Weights of a small mixture-of-experts language model, trained from scratch on English Wikipedia: 4465 steps.
Below are experts of layer 5 (counted from 0) of a mixture-of-experts language model. Rows are named router (the router's row for the expert), up (a neuron's input weights, with its number) and show model dimensions 192-383. Each number is 200 + 30 x the weight over its row's rms, rounded and kept within 0 to 999.
Before each expert's rows: "mostly gets" lists some tokens that are sent to it at least half of the time. This comes from a sample of Wikipedia text that the model never trained on.

# expert 20
mostly gets: "|", "-", ":", "):", " Sir"
router,180,174,239,194,225,221,274,162,207,207,166,174,166,157,195,183,227,251,179,184,166,224,238,218,239,204,229,175,190,220,195,204,193,192,187,141,152,172,221,196,220,167,203,168,211,205,237,194,195,190,138,148,156,237,216,165,232,249,243,189,181,167,188,201,207,217,187,157,133,196,208,188,226,177,191,231,188,162,201,256,222,185,210,192,238,142,193,209,175,189,193,227,181,264,183,229,230,229,190,258,185,213,223,208,196,211,200,218,178,191,229,141,197,236,173,153,146,209,179,271,171,215,237,227,202,219,210,203,168,237,155,213,237,157,177,152,208,141,134,239,180,252,156,199,155,151,191,164,193,186,183,230,206,221,249,245,207,241,193,204,192,217,141,143,227,183,184,212,188,256,173,231,160,221,203,235,188,200,231,197,175,241,206,181,207,191,200,170,217,208,181,161
up5,226,222,193,128,205,190,219,197,214,204,211,232,160,299,140,160,197,148,246,230,244,166,219,171,139,270,203,217,185,209,239,220,178,208,197,181,186,230,220,186,179,209,158,237,122,263,191,249,226,228,225,203,220,204,189,200,170,150,202,90,123,245,192,215,127,181,212,239,220,197,181,153,194,185,194,176,186,161,188,162,198,196,223,213,188,200,173,231,159,242,158,156,215,156,169,171,168,210,241,249,217,231,171,206,202,175,231,189,207,195,155,206,185,246,229,194,164,194,149,172,161,194,210,199,225,187,198,178,142,259,215,184,182,211,196,213,196,171,176,187,232,222,180,211,171,227,192,197,195,222,181,241,191,246,170,181,184,205,216,224,217,159,193,198,201,189,177,178,229,147,210,188,222,188,191,215,213,170,210,167,252,211,145,143,236,138,197,263,139,188,219,216
up6,177,191,175,206,167,191,186,177,159,173,187,217,208,223,170,201,186,208,218,188,214,199,205,183,202,214,194,192,195,172,129,176,216,170,183,217,201,186,188,232,196,279,215,155,203,214,175,181,176,154,195,217,178,241,234,196,218,202,218,145,188,206,154,178,238,178,202,197,240,196,211,168,172,281,230,206,149,223,221,185,209,215,184,178,215,206,180,179,216,169,168,191,183,184,227,201,234,75,164,237,176,183,186,209,212,170,156,221,181,183,201,208,217,209,118,199,204,214,132,227,178,232,129,184,165,173,163,202,181,135,202,174,254,231,212,213,125,245,176,183,213,253,243,209,184,169,247,187,231,162,205,128,233,198,255,146,214,205,217,160,224,154,234,248,203,198,203,186,180,195,173,174,238,223,235,190,187,178,223,175,168,189,206,184,250,147,128,219,233,206,181,190
up7,200,209,251,200,191,223,186,194,233,187,218,180,242,162,231,209,217,253,223,159,180,211,161,176,133,213,208,202,186,277,194,164,214,219,162,191,203,201,143,212,203,171,186,161,157,230,207,193,189,183,215,178,204,223,230,169,204,229,205,203,180,224,220,186,162,195,188,172,183,179,204,223,230,226,261,250,249,213,168,143,185,209,191,172,208,205,228,194,210,197,218,198,200,196,191,186,184,154,136,226,174,236,197,221,194,219,192,142,272,201,201,209,168,221,204,186,179,222,178,181,170,165,192,204,231,170,207,178,274,199,166,210,200,197,198,169,192,188,196,232,221,212,200,179,148,199,226,194,232,182,181,232,230,193,267,214,189,201,194,181,147,143,191,240,155,243,215,179,211,188,254,173,167,200,214,287,196,216,151,152,251,191,181,155,203,168,204,162,271,215,141,165
up8,215,178,174,143,264,217,200,208,210,224,177,234,176,218,147,212,175,220,156,184,205,166,226,232,207,191,253,230,177,227,140,221,227,180,245,185,226,220,155,227,193,222,208,247,231,192,208,173,129,185,165,173,213,221,184,161,197,208,145,205,180,219,173,198,274,205,234,210,215,221,201,181,187,219,189,211,205,225,220,214,189,183,168,244,194,183,191,213,150,179,196,171,188,209,212,200,228,165,208,220,215,157,196,192,244,202,161,163,189,186,189,192,203,236,197,202,162,199,128,234,269,216,236,188,158,179,195,189,183,204,168,210,187,195,259,175,194,195,178,206,211,226,244,215,219,179,216,202,212,251,157,257,238,187,223,180,206,172,208,177,206,192,185,184,175,149,180,235,234,134,203,177,170,206,178,168,200,234,195,171,162,222,193,159,172,184,208,227,159,182,188,273
up9,183,178,154,155,210,148,190,184,207,196,196,194,161,217,151,176,195,187,188,220,206,204,262,225,146,215,260,211,208,221,161,210,246,198,233,177,254,201,151,194,207,171,209,250,202,254,194,135,191,185,174,174,260,211,208,229,192,190,207,199,160,238,152,204,227,202,238,230,200,224,223,231,225,191,213,222,211,258,179,184,153,231,241,226,180,201,192,232,155,199,227,153,135,145,191,187,194,128,209,228,253,196,198,181,214,204,200,179,184,243,218,171,206,231,180,206,163,182,119,204,294,169,218,190,133,180,203,209,206,192,177,166,239,173,193,216,206,172,190,192,185,196,165,236,203,204,225,217,191,225,227,181,173,222,214,218,195,205,219,192,221,138,191,208,161,199,155,250,208,108,205,199,193,178,155,192,168,165,195,225,200,230,210,153,200,141,233,177,168,189,172,236
up10,172,214,211,226,228,165,223,275,202,202,212,259,200,248,178,213,182,215,183,178,192,228,196,232,195,178,207,268,171,164,180,223,182,234,155,184,154,234,175,238,196,244,172,231,188,177,221,235,163,226,195,251,213,223,263,187,165,169,220,189,235,199,184,216,248,194,230,204,153,178,224,205,249,189,168,185,170,207,226,246,204,208,186,186,181,202,204,228,136,211,166,180,194,204,181,228,187,186,170,239,252,210,173,209,225,189,167,162,191,263,216,214,202,170,203,164,233,193,153,237,148,247,197,209,169,233,188,199,161,217,198,218,227,239,194,190,184,189,214,245,206,118,204,226,243,193,199,214,144,265,189,173,209,183,164,227,200,234,198,232,153,179,213,183,155,179,221,193,256,231,231,206,216,225,223,169,197,245,188,188,186,176,190,227,159,187,192,217,222,121,238,211
up11,162,231,241,249,151,219,218,210,203,202,229,258,187,147,164,179,237,235,211,157,237,209,225,205,187,171,280,247,216,181,201,191,224,226,205,231,206,166,146,213,127,169,194,207,178,235,240,227,198,219,203,216,180,181,250,221,182,195,160,275,240,209,185,193,199,264,184,223,205,174,109,169,247,153,207,271,218,191,253,257,186,244,206,220,247,168,154,198,189,219,212,192,236,171,214,181,170,209,255,200,216,177,213,178,219,226,221,228,149,225,212,177,157,178,131,236,186,166,185,212,196,139,191,243,243,209,206,244,168,205,284,216,214,219,208,214,220,209,166,209,198,151,161,232,188,184,218,204,204,205,181,158,194,169,195,173,181,213,148,244,199,275,191,174,190,147,254,183,176,219,211,210,196,158,243,249,145,241,198,171,211,210,228,196,160,191,206,213,196,221,192,250
up12,161,235,256,224,173,193,189,170,197,195,246,207,272,174,217,230,189,180,205,211,160,163,259,157,245,226,148,169,244,202,217,205,184,166,209,206,180,204,186,228,229,149,196,232,214,133,199,208,161,247,200,220,206,184,211,230,204,188,211,226,231,177,160,221,163,238,241,175,178,237,184,234,230,136,225,259,206,181,167,198,179,202,196,195,181,224,241,221,203,199,162,217,143,221,206,200,232,219,257,197,230,187,216,146,216,194,163,234,157,190,166,179,215,185,94,225,174,225,240,158,274,156,230,191,232,195,216,227,178,186,163,201,167,224,142,183,198,239,144,178,198,185,174,189,190,233,163,191,188,164,207,163,169,178,148,164,214,247,195,195,166,234,193,206,208,176,194,228,159,202,201,215,168,191,179,243,187,175,234,248,201,179,221,228,202,181,191,111,172,161,198,181
up13,167,247,167,224,224,191,188,187,218,191,249,197,196,224,211,145,170,219,172,174,176,176,220,180,215,172,213,213,286,237,231,161,222,206,230,213,161,162,171,152,195,218,174,236,166,207,195,203,184,184,211,193,189,234,223,195,207,142,244,213,236,238,220,233,176,240,173,232,177,201,193,223,201,197,192,221,301,124,232,182,203,218,251,185,222,185,162,197,153,254,157,196,221,198,249,231,192,220,238,219,192,208,216,245,216,152,185,190,178,234,131,213,228,242,165,243,176,248,191,197,217,180,204,241,210,185,166,225,169,237,194,204,203,202,185,173,284,197,150,237,244,185,190,160,207,198,204,192,189,203,199,191,152,159,209,218,211,212,174,167,184,129,181,208,202,190,219,207,183,172,199,170,210,156,214,245,193,220,177,248,200,206,208,167,208,165,242,214,179,187,194,171
up14,205,177,296,182,177,146,171,214,202,162,240,179,224,200,158,273,174,190,199,213,208,223,210,175,181,257,217,219,205,201,226,222,226,155,196,231,201,164,216,187,262,227,185,216,233,158,180,184,238,257,190,175,202,180,219,288,211,186,224,199,208,253,180,183,211,239,205,183,206,263,199,214,274,199,241,214,211,187,197,241,173,171,205,181,224,250,226,201,180,196,193,150,171,177,204,250,198,144,218,177,216,127,249,210,182,209,193,144,232,190,137,151,221,206,178,198,222,250,169,212,180,174,230,186,178,185,210,254,213,189,237,178,237,217,182,201,198,198,220,229,201,216,233,226,252,218,207,223,211,227,135,193,187,155,250,164,240,216,165,239,190,205,202,186,177,235,152,249,184,194,173,195,218,237,183,236,182,152,233,184,210,201,220,195,216,206,228,172,229,201,206,172
up15,207,229,220,195,219,208,246,235,191,187,252,209,255,192,235,206,228,133,198,197,211,206,196,189,165,244,142,168,163,153,190,231,217,241,182,225,194,240,176,173,231,199,153,207,201,107,205,203,162,180,202,174,199,231,197,230,180,210,170,183,237,174,207,195,190,247,236,219,208,207,206,232,229,184,194,195,194,216,162,186,196,134,239,205,190,257,227,217,223,194,205,156,208,122,285,199,193,163,168,235,265,199,166,190,183,143,249,197,199,202,207,153,240,167,186,186,145,175,206,185,201,213,188,175,252,210,224,198,233,204,230,228,189,179,228,170,149,244,174,248,186,231,170,187,213,189,207,191,190,149,254,224,213,199,196,180,191,246,206,240,193,177,222,198,177,191,198,145,176,256,249,163,146,226,163,151,222,187,206,152,217,218,163,145,188,216,234,190,187,156,225,179
up16,189,230,206,204,236,249,171,241,202,238,189,196,250,188,196,197,201,190,184,231,206,169,217,221,250,228,214,223,219,291,174,206,175,202,169,222,178,188,147,187,200,203,210,216,231,184,204,231,182,243,178,235,267,234,216,183,208,120,198,202,196,234,173,210,226,264,245,186,190,199,213,259,225,206,213,232,200,233,223,203,192,200,183,192,199,216,227,205,180,221,263,217,166,213,212,206,205,199,210,204,203,176,199,206,165,161,225,253,201,217,211,239,200,160,179,225,211,249,264,218,239,240,196,119,138,219,239,190,188,187,211,219,214,145,224,211,249,248,226,177,172,245,270,183,173,165,192,198,231,169,213,176,212,168,212,152,208,225,191,143,197,195,239,252,148,179,244,182,169,183,234,213,162,196,157,224,254,206,219,181,234,183,133,215,208,207,235,222,205,175,203,229
up17,176,228,191,251,211,188,210,275,177,233,230,190,211,196,170,198,245,128,153,173,237,232,168,207,218,179,184,183,224,184,226,176,156,193,174,181,167,251,235,200,236,208,181,229,178,228,193,130,135,152,193,185,220,190,167,201,164,190,190,179,194,221,244,226,204,213,168,241,255,215,182,234,225,241,204,174,196,240,246,212,211,137,238,216,117,185,174,192,190,200,208,207,173,178,274,212,187,191,239,232,193,186,180,157,200,196,274,209,241,277,191,160,215,197,230,172,213,244,185,238,168,164,199,192,223,181,160,216,258,174,238,236,256,147,223,179,171,184,176,241,186,200,172,215,224,142,199,207,241,190,217,197,193,193,199,180,180,198,225,208,240,186,212,172,213,186,152,180,250,184,188,217,209,205,187,169,197,169,168,212,200,196,147,189,230,203,248,225,236,180,212,191
up18,215,198,150,170,208,139,209,221,193,205,198,238,158,227,195,170,172,184,232,236,211,170,277,255,195,188,198,193,208,223,247,225,239,190,238,187,203,238,221,172,179,206,183,252,214,245,175,224,165,205,159,197,289,163,226,187,243,144,175,199,195,214,186,205,241,207,215,191,151,248,186,243,173,151,170,194,248,229,194,155,154,205,210,201,168,201,202,223,225,227,181,176,160,199,224,187,198,149,222,217,215,219,223,186,195,196,185,164,161,240,236,231,201,218,227,227,209,154,190,188,237,199,220,184,158,211,203,272,169,212,189,184,206,188,201,209,205,220,227,160,157,198,229,216,235,168,232,212,199,230,156,200,221,202,193,201,187,136,208,226,226,182,195,165,274,161,254,169,253,174,229,176,203,148,182,183,211,252,225,146,223,162,188,169,179,182,206,199,200,188,204,279
up19,164,221,219,236,244,227,225,158,211,188,213,211,228,215,221,167,142,202,190,216,196,229,220,178,177,243,182,184,218,215,200,204,200,191,177,206,186,196,258,183,223,185,205,196,200,171,215,238,206,226,234,180,221,171,213,188,228,199,210,142,186,233,233,214,196,285,223,171,168,220,177,270,198,122,171,168,161,242,252,170,216,194,241,162,198,219,181,175,216,131,188,168,186,222,236,207,235,165,162,214,262,206,155,231,215,233,165,183,206,216,168,258,216,202,144,219,154,249,213,176,226,190,225,188,205,175,217,164,208,176,184,179,164,209,179,180,254,224,188,185,240,199,190,151,176,214,246,166,175,164,183,191,245,263,205,210,207,155,186,210,160,181,236,221,223,152,168,209,155,211,212,217,190,203,212,224,190,228,167,193,242,187,165,183,177,188,151,185,215,224,210,189
up20,225,232,158,213,199,221,206,253,109,208,181,200,202,209,187,264,137,216,193,158,183,228,254,208,173,198,182,156,193,179,181,180,207,150,227,220,246,230,169,226,203,214,215,172,206,181,139,181,163,145,179,199,237,244,211,192,173,200,183,226,179,128,227,193,217,212,180,208,182,230,192,280,183,257,173,229,215,204,181,151,223,214,163,205,162,195,179,143,159,196,237,160,216,186,207,204,198,178,187,201,210,231,217,196,194,209,160,159,217,212,168,148,205,193,163,174,234,145,237,204,179,233,184,234,209,210,190,211,161,223,181,203,237,174,199,170,272,207,233,195,159,237,227,180,206,171,238,198,215,187,184,210,207,195,244,220,176,211,227,208,195,158,191,212,187,221,164,208,197,213,248,219,131,206,231,196,143,243,167,150,181,215,135,186,194,196,219,182,232,257,212,222
up21,180,179,196,211,191,202,218,232,198,237,213,204,239,177,222,210,156,222,177,198,171,130,228,224,235,228,193,244,221,192,195,199,147,193,220,201,264,203,148,174,207,229,193,192,142,219,221,149,101,201,211,173,237,186,196,158,200,208,162,193,212,151,202,233,251,205,252,188,226,215,219,239,194,169,199,192,220,243,270,212,175,215,163,228,194,182,278,237,188,268,228,238,163,183,193,190,204,214,215,194,165,220,221,178,211,187,178,223,254,190,170,170,205,156,196,232,199,237,190,209,272,191,250,181,147,193,216,183,178,194,196,218,168,208,200,172,232,206,191,245,176,207,188,234,209,158,196,218,159,189,213,236,236,188,180,144,180,163,209,146,178,195,166,236,227,169,199,218,246,165,205,232,183,247,171,203,113,213,215,177,215,181,161,198,204,160,246,195,160,193,223,239
up22,160,186,264,194,203,216,188,199,153,209,246,179,203,187,191,200,111,188,200,184,152,189,198,222,192,193,128,171,274,200,203,209,146,163,226,216,154,216,177,157,179,222,214,149,217,151,188,192,115,207,177,216,222,182,216,221,188,175,214,163,224,145,177,227,213,197,216,206,143,222,221,196,230,225,204,204,203,194,215,222,204,159,162,202,210,237,206,216,195,243,181,212,255,211,217,235,200,251,203,153,169,223,160,218,193,181,199,163,246,188,213,219,173,226,233,214,184,244,217,219,179,246,205,197,234,194,188,241,204,204,178,191,194,237,159,165,283,197,250,162,190,209,159,146,174,235,218,172,179,200,149,213,218,207,196,161,187,194,204,194,193,212,144,261,199,209,237,209,177,186,165,200,212,191,175,240,215,190,204,217,207,162,238,211,278,219,210,221,208,162,206,148
up23,161,191,155,260,199,190,242,206,151,251,221,203,199,208,170,223,167,208,237,181,216,196,225,228,213,183,208,228,214,208,175,217,183,212,166,222,207,190,226,167,169,183,171,224,214,199,222,136,152,182,169,183,224,219,223,210,177,203,103,176,158,121,230,211,223,207,185,208,206,183,187,235,198,266,226,199,187,211,204,212,210,182,140,224,160,179,214,233,194,199,233,228,209,171,207,202,220,271,188,220,157,182,165,169,169,176,182,204,243,229,174,220,219,173,208,208,193,154,177,217,165,260,250,205,219,218,217,249,190,211,222,195,236,204,220,216,280,155,174,266,202,218,220,252,188,218,189,244,201,186,178,259,199,200,183,201,200,193,237,187,204,218,203,173,199,234,203,214,258,137,234,223,171,209,232,156,195,176,208,198,194,210,155,236,222,205,182,208,250,211,222,237
up24,204,197,138,205,190,154,195,221,177,171,208,202,160,207,162,168,178,244,224,203,135,189,180,209,190,176,234,209,203,170,211,202,187,168,189,198,198,233,201,194,150,247,201,224,237,212,165,113,118,212,156,196,254,230,155,200,164,205,170,211,197,145,245,175,208,217,235,238,172,246,236,172,165,210,262,200,196,198,209,175,179,196,207,209,232,160,224,242,157,277,204,227,194,215,234,178,215,221,211,206,194,254,211,153,186,210,176,176,185,233,218,123,196,200,252,196,165,177,191,192,245,196,244,228,174,178,155,219,203,270,185,221,178,176,168,213,192,204,220,257,184,229,188,203,208,169,226,187,212,225,176,235,203,199,234,219,233,166,208,208,239,196,175,182,202,168,222,182,198,215,207,184,153,176,225,190,152,238,176,199,247,227,171,213,235,195,173,184,206,163,234,243
up25,132,224,145,195,190,202,195,252,182,179,229,196,234,173,178,191,240,232,196,222,146,181,197,213,239,172,184,172,245,192,232,174,213,216,173,200,215,221,236,237,217,160,181,196,143,145,196,179,174,225,227,219,193,188,212,206,227,181,184,267,213,180,169,228,203,198,198,223,156,164,178,192,187,176,239,190,210,219,163,237,185,224,147,193,153,188,121,219,173,183,196,171,196,206,223,192,167,201,246,194,157,179,237,215,241,236,155,239,221,181,146,220,178,151,154,254,206,151,255,215,244,167,167,212,169,179,256,206,192,237,238,237,212,187,162,141,200,232,230,157,190,193,209,138,213,233,189,202,225,208,203,197,253,188,183,190,131,174,235,196,226,206,235,213,173,212,151,220,227,241,220,183,139,141,197,214,213,204,197,196,227,191,170,189,211,254,186,199,186,165,163,200
up26,181,205,187,129,265,198,220,245,160,178,261,167,177,216,199,210,178,184,201,202,190,146,232,198,206,227,144,209,131,239,184,232,195,236,215,242,141,171,160,180,240,145,231,235,268,186,186,173,231,185,171,275,227,192,203,239,231,207,171,211,225,190,153,191,162,183,229,181,233,233,196,190,195,198,169,223,169,165,174,201,237,206,199,160,159,233,144,208,198,241,190,185,234,172,236,199,225,196,198,209,180,189,163,204,181,204,245,205,229,181,197,221,196,198,174,225,238,165,200,189,167,249,185,186,208,181,169,220,220,250,191,155,199,172,237,221,178,212,203,194,213,224,251,213,166,185,171,227,155,235,212,218,205,230,234,181,205,186,244,171,249,189,218,221,165,190,242,218,227,200,187,219,184,208,310,218,209,185,217,203,202,194,165,262,191,217,211,279,211,187,174,169
up27,152,236,211,238,215,237,201,179,186,190,196,209,219,212,153,214,193,193,166,197,165,168,239,159,230,176,212,211,211,271,150,225,173,173,207,203,195,186,198,204,234,171,223,207,165,210,221,244,195,239,156,226,196,240,175,189,152,201,173,161,228,188,185,209,195,164,219,178,185,240,204,277,211,194,222,225,253,216,178,203,202,212,176,237,210,221,159,160,185,179,257,170,133,191,182,197,240,266,268,170,217,161,218,190,257,198,203,260,221,170,203,222,186,201,217,184,187,180,201,183,267,148,167,237,231,223,197,182,187,194,203,185,193,245,169,236,216,190,171,228,237,225,226,206,199,197,148,214,182,206,200,170,200,160,143,182,187,227,208,181,160,240,174,260,193,186,189,197,168,197,181,236,235,184,200,184,204,156,174,203,176,184,236,234,189,169,216,173,195,213,189,185
up28,91,203,212,228,228,208,205,201,183,150,175,181,270,188,184,205,196,197,227,184,195,164,246,213,184,227,204,227,224,163,239,191,178,180,203,208,181,179,158,189,192,202,167,210,237,156,219,193,151,188,224,212,199,199,205,231,213,236,151,191,234,150,193,200,216,237,222,211,182,202,236,197,241,223,227,239,162,220,248,245,181,167,164,202,209,185,253,182,187,220,227,198,201,205,213,252,208,240,263,156,174,208,193,242,196,196,216,185,253,193,231,169,167,213,145,244,205,207,213,232,190,153,245,206,217,195,194,200,185,178,197,236,217,204,158,155,175,219,169,240,222,195,258,235,218,156,169,180,180,187,139,190,190,210,224,181,214,206,227,244,187,212,185,168,170,157,220,228,252,231,203,200,201,227,224,139,192,165,215,215,217,198,140,191,208,204,202,167,248,125,148,169
up29,191,167,229,212,241,169,179,210,167,191,193,196,201,250,211,207,178,199,188,171,189,153,243,168,217,203,171,137,215,181,185,194,146,199,256,208,168,180,198,172,166,183,205,146,204,240,158,150,113,231,200,257,251,166,208,213,237,217,203,170,246,199,162,216,233,188,205,203,222,213,195,192,232,220,215,185,199,229,245,254,210,221,158,189,225,195,193,161,206,220,192,211,176,217,189,201,214,152,197,206,153,166,217,232,208,183,193,233,204,188,202,122,186,247,166,202,194,221,124,217,202,229,182,272,185,202,227,190,207,251,192,171,211,196,238,168,141,196,185,173,226,200,199,224,200,165,192,190,239,171,205,213,226,201,183,74,200,180,189,194,193,156,189,241,170,194,226,248,285,147,212,205,229,166,154,196,179,209,247,183,175,205,240,194,171,157,255,242,182,219,214,165
up30,141,209,147,206,248,208,213,231,184,201,192,193,251,199,174,200,164,186,168,249,186,211,173,272,196,248,209,221,172,195,187,208,209,216,187,196,172,177,168,194,168,255,240,293,232,189,217,168,187,206,199,202,249,200,196,174,184,225,192,175,215,236,160,168,177,208,217,191,188,181,172,228,240,191,203,185,170,177,249,247,217,210,181,228,193,205,165,154,199,177,264,186,215,228,222,225,165,176,213,204,243,175,259,162,211,241,188,119,223,208,183,209,206,263,199,175,215,201,203,229,212,185,163,167,159,197,220,215,215,187,215,200,209,204,196,190,170,205,159,197,192,224,186,210,201,195,173,230,168,149,165,175,250,225,234,163,211,243,204,248,194,221,181,223,184,145,182,199,177,140,217,145,168,206,224,217,197,205,190,138,222,171,133,157,136,186,221,255,276,188,201,169
up31,229,206,199,224,179,175,141,153,212,147,190,250,193,211,174,198,212,209,194,184,205,163,226,179,236,181,214,235,204,211,261,233,143,217,158,152,222,241,212,166,175,149,160,189,224,133,188,209,209,177,163,211,208,223,176,197,165,147,194,146,191,181,238,226,131,166,189,216,195,189,151,221,228,195,210,232,236,221,241,226,141,171,219,218,197,204,167,209,145,249,242,166,199,175,179,209,180,202,206,229,201,217,229,206,211,243,211,216,196,196,170,150,148,196,183,212,179,204,251,230,160,195,226,205,187,242,209,228,165,213,183,251,206,243,143,220,159,184,241,187,205,202,182,180,198,182,166,212,178,201,158,182,176,180,187,200,179,160,231,226,186,203,182,139,172,155,188,221,168,189,216,186,174,180,212,199,280,196,171,229,265,196,172,209,164,233,149,169,156,159,167,194
up32,223,203,223,164,179,149,245,193,165,209,213,196,236,296,187,248,192,198,205,202,204,211,160,217,235,219,204,211,231,186,167,197,182,181,217,248,181,226,162,213,189,211,199,203,201,196,181,185,221,228,177,210,180,196,238,191,159,180,196,213,254,205,222,220,207,181,196,206,185,218,215,236,216,262,162,191,176,237,212,186,193,183,188,156,198,254,206,155,138,220,215,214,184,214,241,225,198,163,209,137,193,188,182,226,170,233,173,122,270,217,217,173,251,195,169,174,210,135,137,218,180,203,195,209,166,199,181,245,147,217,234,213,238,157,275,212,234,190,183,230,191,181,190,166,239,190,249,176,246,219,135,226,231,219,197,210,215,203,233,230,186,191,162,202,186,191,178,241,220,198,201,198,217,211,237,190,166,212,224,197,197,182,233,217,173,218,179,265,220,202,180,192
up33,245,199,180,223,201,215,205,226,214,165,230,173,269,233,200,202,222,143,271,188,146,260,146,197,206,184,255,230,155,186,207,209,188,213,184,190,264,198,234,192,194,162,211,192,160,134,204,199,220,192,179,213,245,204,214,214,158,196,192,187,255,117,166,191,206,178,207,215,190,183,191,181,228,228,180,159,201,174,195,172,238,155,168,207,187,193,230,162,198,162,231,211,198,177,228,214,224,184,188,152,229,175,203,253,193,191,189,179,215,206,237,189,210,205,184,191,187,194,176,204,243,199,154,246,171,227,199,155,260,244,245,233,191,174,214,161,154,194,158,186,219,234,158,211,241,174,227,206,198,254,205,266,235,255,230,182,186,172,221,180,238,253,131,274,186,196,179,174,199,192,242,199,141,178,254,202,220,171,211,210,185,150,219,199,189,214,229,229,245,148,222,230
up34,203,166,183,261,197,148,258,243,173,253,200,191,160,240,140,242,205,238,224,166,232,195,196,209,204,243,197,217,185,184,138,185,199,152,228,204,201,159,170,212,176,218,179,161,228,216,162,197,228,190,177,171,139,181,186,180,205,192,164,193,185,241,210,164,264,206,198,177,220,200,164,150,195,257,235,201,175,133,182,180,224,162,198,190,186,193,195,221,194,178,163,188,160,201,221,221,225,144,194,185,244,193,220,174,194,207,211,181,237,208,158,209,183,216,169,208,187,217,142,229,226,155,217,159,197,175,173,198,136,204,186,185,179,135,258,264,193,186,155,221,259,249,152,218,192,188,219,184,235,179,194,242,186,239,239,201,195,215,191,163,201,178,187,228,143,219,189,208,240,194,158,206,188,215,200,188,193,151,197,135,196,210,176,185,215,177,186,229,247,224,176,216
up35,141,219,216,195,254,137,245,231,211,210,192,155,236,193,256,156,152,213,191,180,193,181,242,194,166,176,163,167,252,185,184,216,154,172,220,213,239,165,170,204,203,217,192,237,136,249,197,218,166,224,172,210,232,202,202,216,184,195,146,198,205,204,173,187,215,212,196,184,199,199,212,239,179,162,195,154,246,191,232,235,222,205,97,208,215,212,178,239,146,234,183,229,199,204,234,210,173,238,206,147,159,200,236,187,217,144,173,220,232,204,213,112,216,214,210,225,186,223,224,216,217,171,207,252,177,203,220,144,195,239,189,159,231,260,196,197,179,235,193,224,162,204,203,172,232,165,162,236,183,177,257,215,258,166,179,125,225,224,258,181,168,145,195,220,180,188,199,223,183,176,184,194,170,210,192,215,199,222,222,239,174,180,214,201,129,181,221,242,162,179,201,162
up36,177,226,149,146,197,193,182,258,208,162,242,209,210,200,202,279,221,168,218,227,197,206,208,204,182,216,224,241,172,151,161,185,168,260,256,225,183,221,180,211,223,167,236,244,185,202,179,224,170,163,166,184,183,198,282,259,192,199,215,164,202,161,175,203,164,245,214,205,157,161,204,177,151,180,141,220,165,221,151,226,195,191,216,218,185,192,213,205,196,224,285,192,221,98,287,228,180,189,249,217,247,214,117,226,182,190,213,232,261,237,156,186,184,173,185,187,149,175,251,205,221,248,222,187,214,201,213,231,178,238,198,209,177,172,233,231,194,162,217,184,185,213,236,206,211,183,161,216,199,192,219,254,200,243,236,219,161,209,181,209,233,225,247,154,144,157,227,181,204,200,214,163,163,210,273,209,215,209,222,181,235,208,199,170,155,240,251,236,194,178,192,192
up37,220,192,278,255,187,182,250,168,183,161,228,195,185,233,223,204,172,184,186,173,188,240,158,199,139,223,209,236,204,201,175,146,235,207,224,263,196,179,142,210,224,273,230,219,161,219,168,235,256,209,160,191,197,182,214,175,223,173,200,218,177,194,224,230,181,198,168,234,213,183,243,182,223,232,172,172,207,242,233,184,144,196,222,214,225,230,199,216,178,212,223,161,211,191,221,239,188,171,183,162,282,193,167,209,225,198,201,206,218,183,252,174,166,190,202,156,202,168,229,231,247,184,193,130,206,184,179,190,131,216,214,180,271,190,257,229,208,231,166,219,205,192,131,227,161,192,218,207,182,218,209,212,213,240,225,180,220,194,189,157,270,210,158,172,178,206,201,220,196,193,227,211,244,218,242,266,146,220,223,231,195,211,202,185,209,177,241,212,202,171,231,140
up38,200,156,223,197,201,201,220,220,158,239,178,204,183,143,205,222,196,199,148,183,195,247,188,201,228,215,210,270,198,198,163,217,237,180,176,220,214,182,218,261,190,191,194,225,210,175,193,171,193,254,208,226,246,192,157,222,191,192,193,190,212,273,166,228,198,230,153,212,191,224,200,187,196,209,202,201,289,192,246,209,188,223,183,222,166,215,180,245,152,168,196,211,212,238,243,158,216,219,237,195,226,147,249,155,199,183,268,170,216,185,200,212,196,230,215,226,239,223,190,239,168,203,256,213,239,205,182,176,235,217,212,210,219,205,217,205,255,267,209,217,218,238,220,204,203,224,197,222,229,214,188,215,195,219,143,217,137,182,168,145,172,207,172,227,199,202,178,232,185,199,184,238,233,200,164,186,170,255,161,203,179,153,202,239,195,143,251,167,158,212,175,187
up39,242,207,137,259,190,205,208,198,217,190,239,168,284,177,203,156,262,185,240,268,160,200,235,201,222,261,146,193,173,215,180,205,221,224,240,178,201,187,185,231,232,200,205,223,230,194,204,217,191,181,174,176,213,212,271,245,236,213,212,169,153,175,248,164,206,206,182,199,148,171,209,193,270,197,224,233,233,181,173,230,213,202,175,211,163,203,149,169,215,217,265,227,232,160,187,186,188,221,185,217,177,162,188,145,182,200,174,150,216,266,203,230,161,182,218,196,203,124,265,217,163,222,227,183,195,181,193,193,220,183,169,189,262,190,184,217,151,164,206,169,202,216,228,221,166,188,209,222,239,229,243,224,169,257,214,231,176,219,176,182,217,206,291,200,169,190,185,250,205,205,154,207,195,176,233,208,194,217,162,227,197,220,191,209,235,255,191,163,216,169,222,180
up40,235,203,254,220,226,206,174,210,161,228,194,179,240,180,219,179,201,230,193,217,194,194,207,189,180,185,133,173,193,301,135,154,210,222,182,212,198,216,164,252,253,176,186,202,209,159,155,228,155,269,198,172,180,203,235,243,207,217,194,187,204,206,248,179,168,166,182,206,162,208,182,205,226,163,160,246,244,167,186,242,213,182,178,206,186,204,216,215,163,194,208,138,231,220,212,238,176,220,177,174,194,223,226,218,151,143,171,168,241,224,175,256,153,179,184,224,218,194,180,168,201,188,221,173,215,181,199,235,187,196,167,227,228,193,223,245,247,220,256,172,227,177,196,132,207,268,191,192,167,209,220,220,208,227,233,222,164,256,187,232,205,192,213,234,158,222,203,242,166,247,148,224,224,128,167,184,217,213,192,171,185,233,177,111,226,208,243,163,208,227,189,165
up41,199,173,193,167,169,179,219,182,158,235,170,184,113,226,130,193,160,225,175,180,202,227,249,191,217,178,230,179,176,163,91,225,227,211,200,201,213,217,195,200,180,175,193,178,215,204,193,190,177,211,138,195,175,202,181,202,135,209,103,225,179,166,213,213,227,193,199,205,196,228,201,204,202,184,171,206,238,222,209,188,200,188,154,212,196,203,141,255,189,247,233,197,204,230,194,209,191,218,186,197,184,210,204,213,194,172,193,168,205,213,254,171,156,191,183,203,154,122,145,201,220,250,179,207,176,197,147,222,161,204,243,169,217,184,247,205,237,209,232,204,191,224,157,179,212,210,200,228,174,205,199,218,184,208,190,160,213,183,260,212,186,251,187,193,178,138,222,214,247,158,189,200,207,188,224,157,198,218,206,226,205,164,260,195,195,176,245,219,197,189,143,241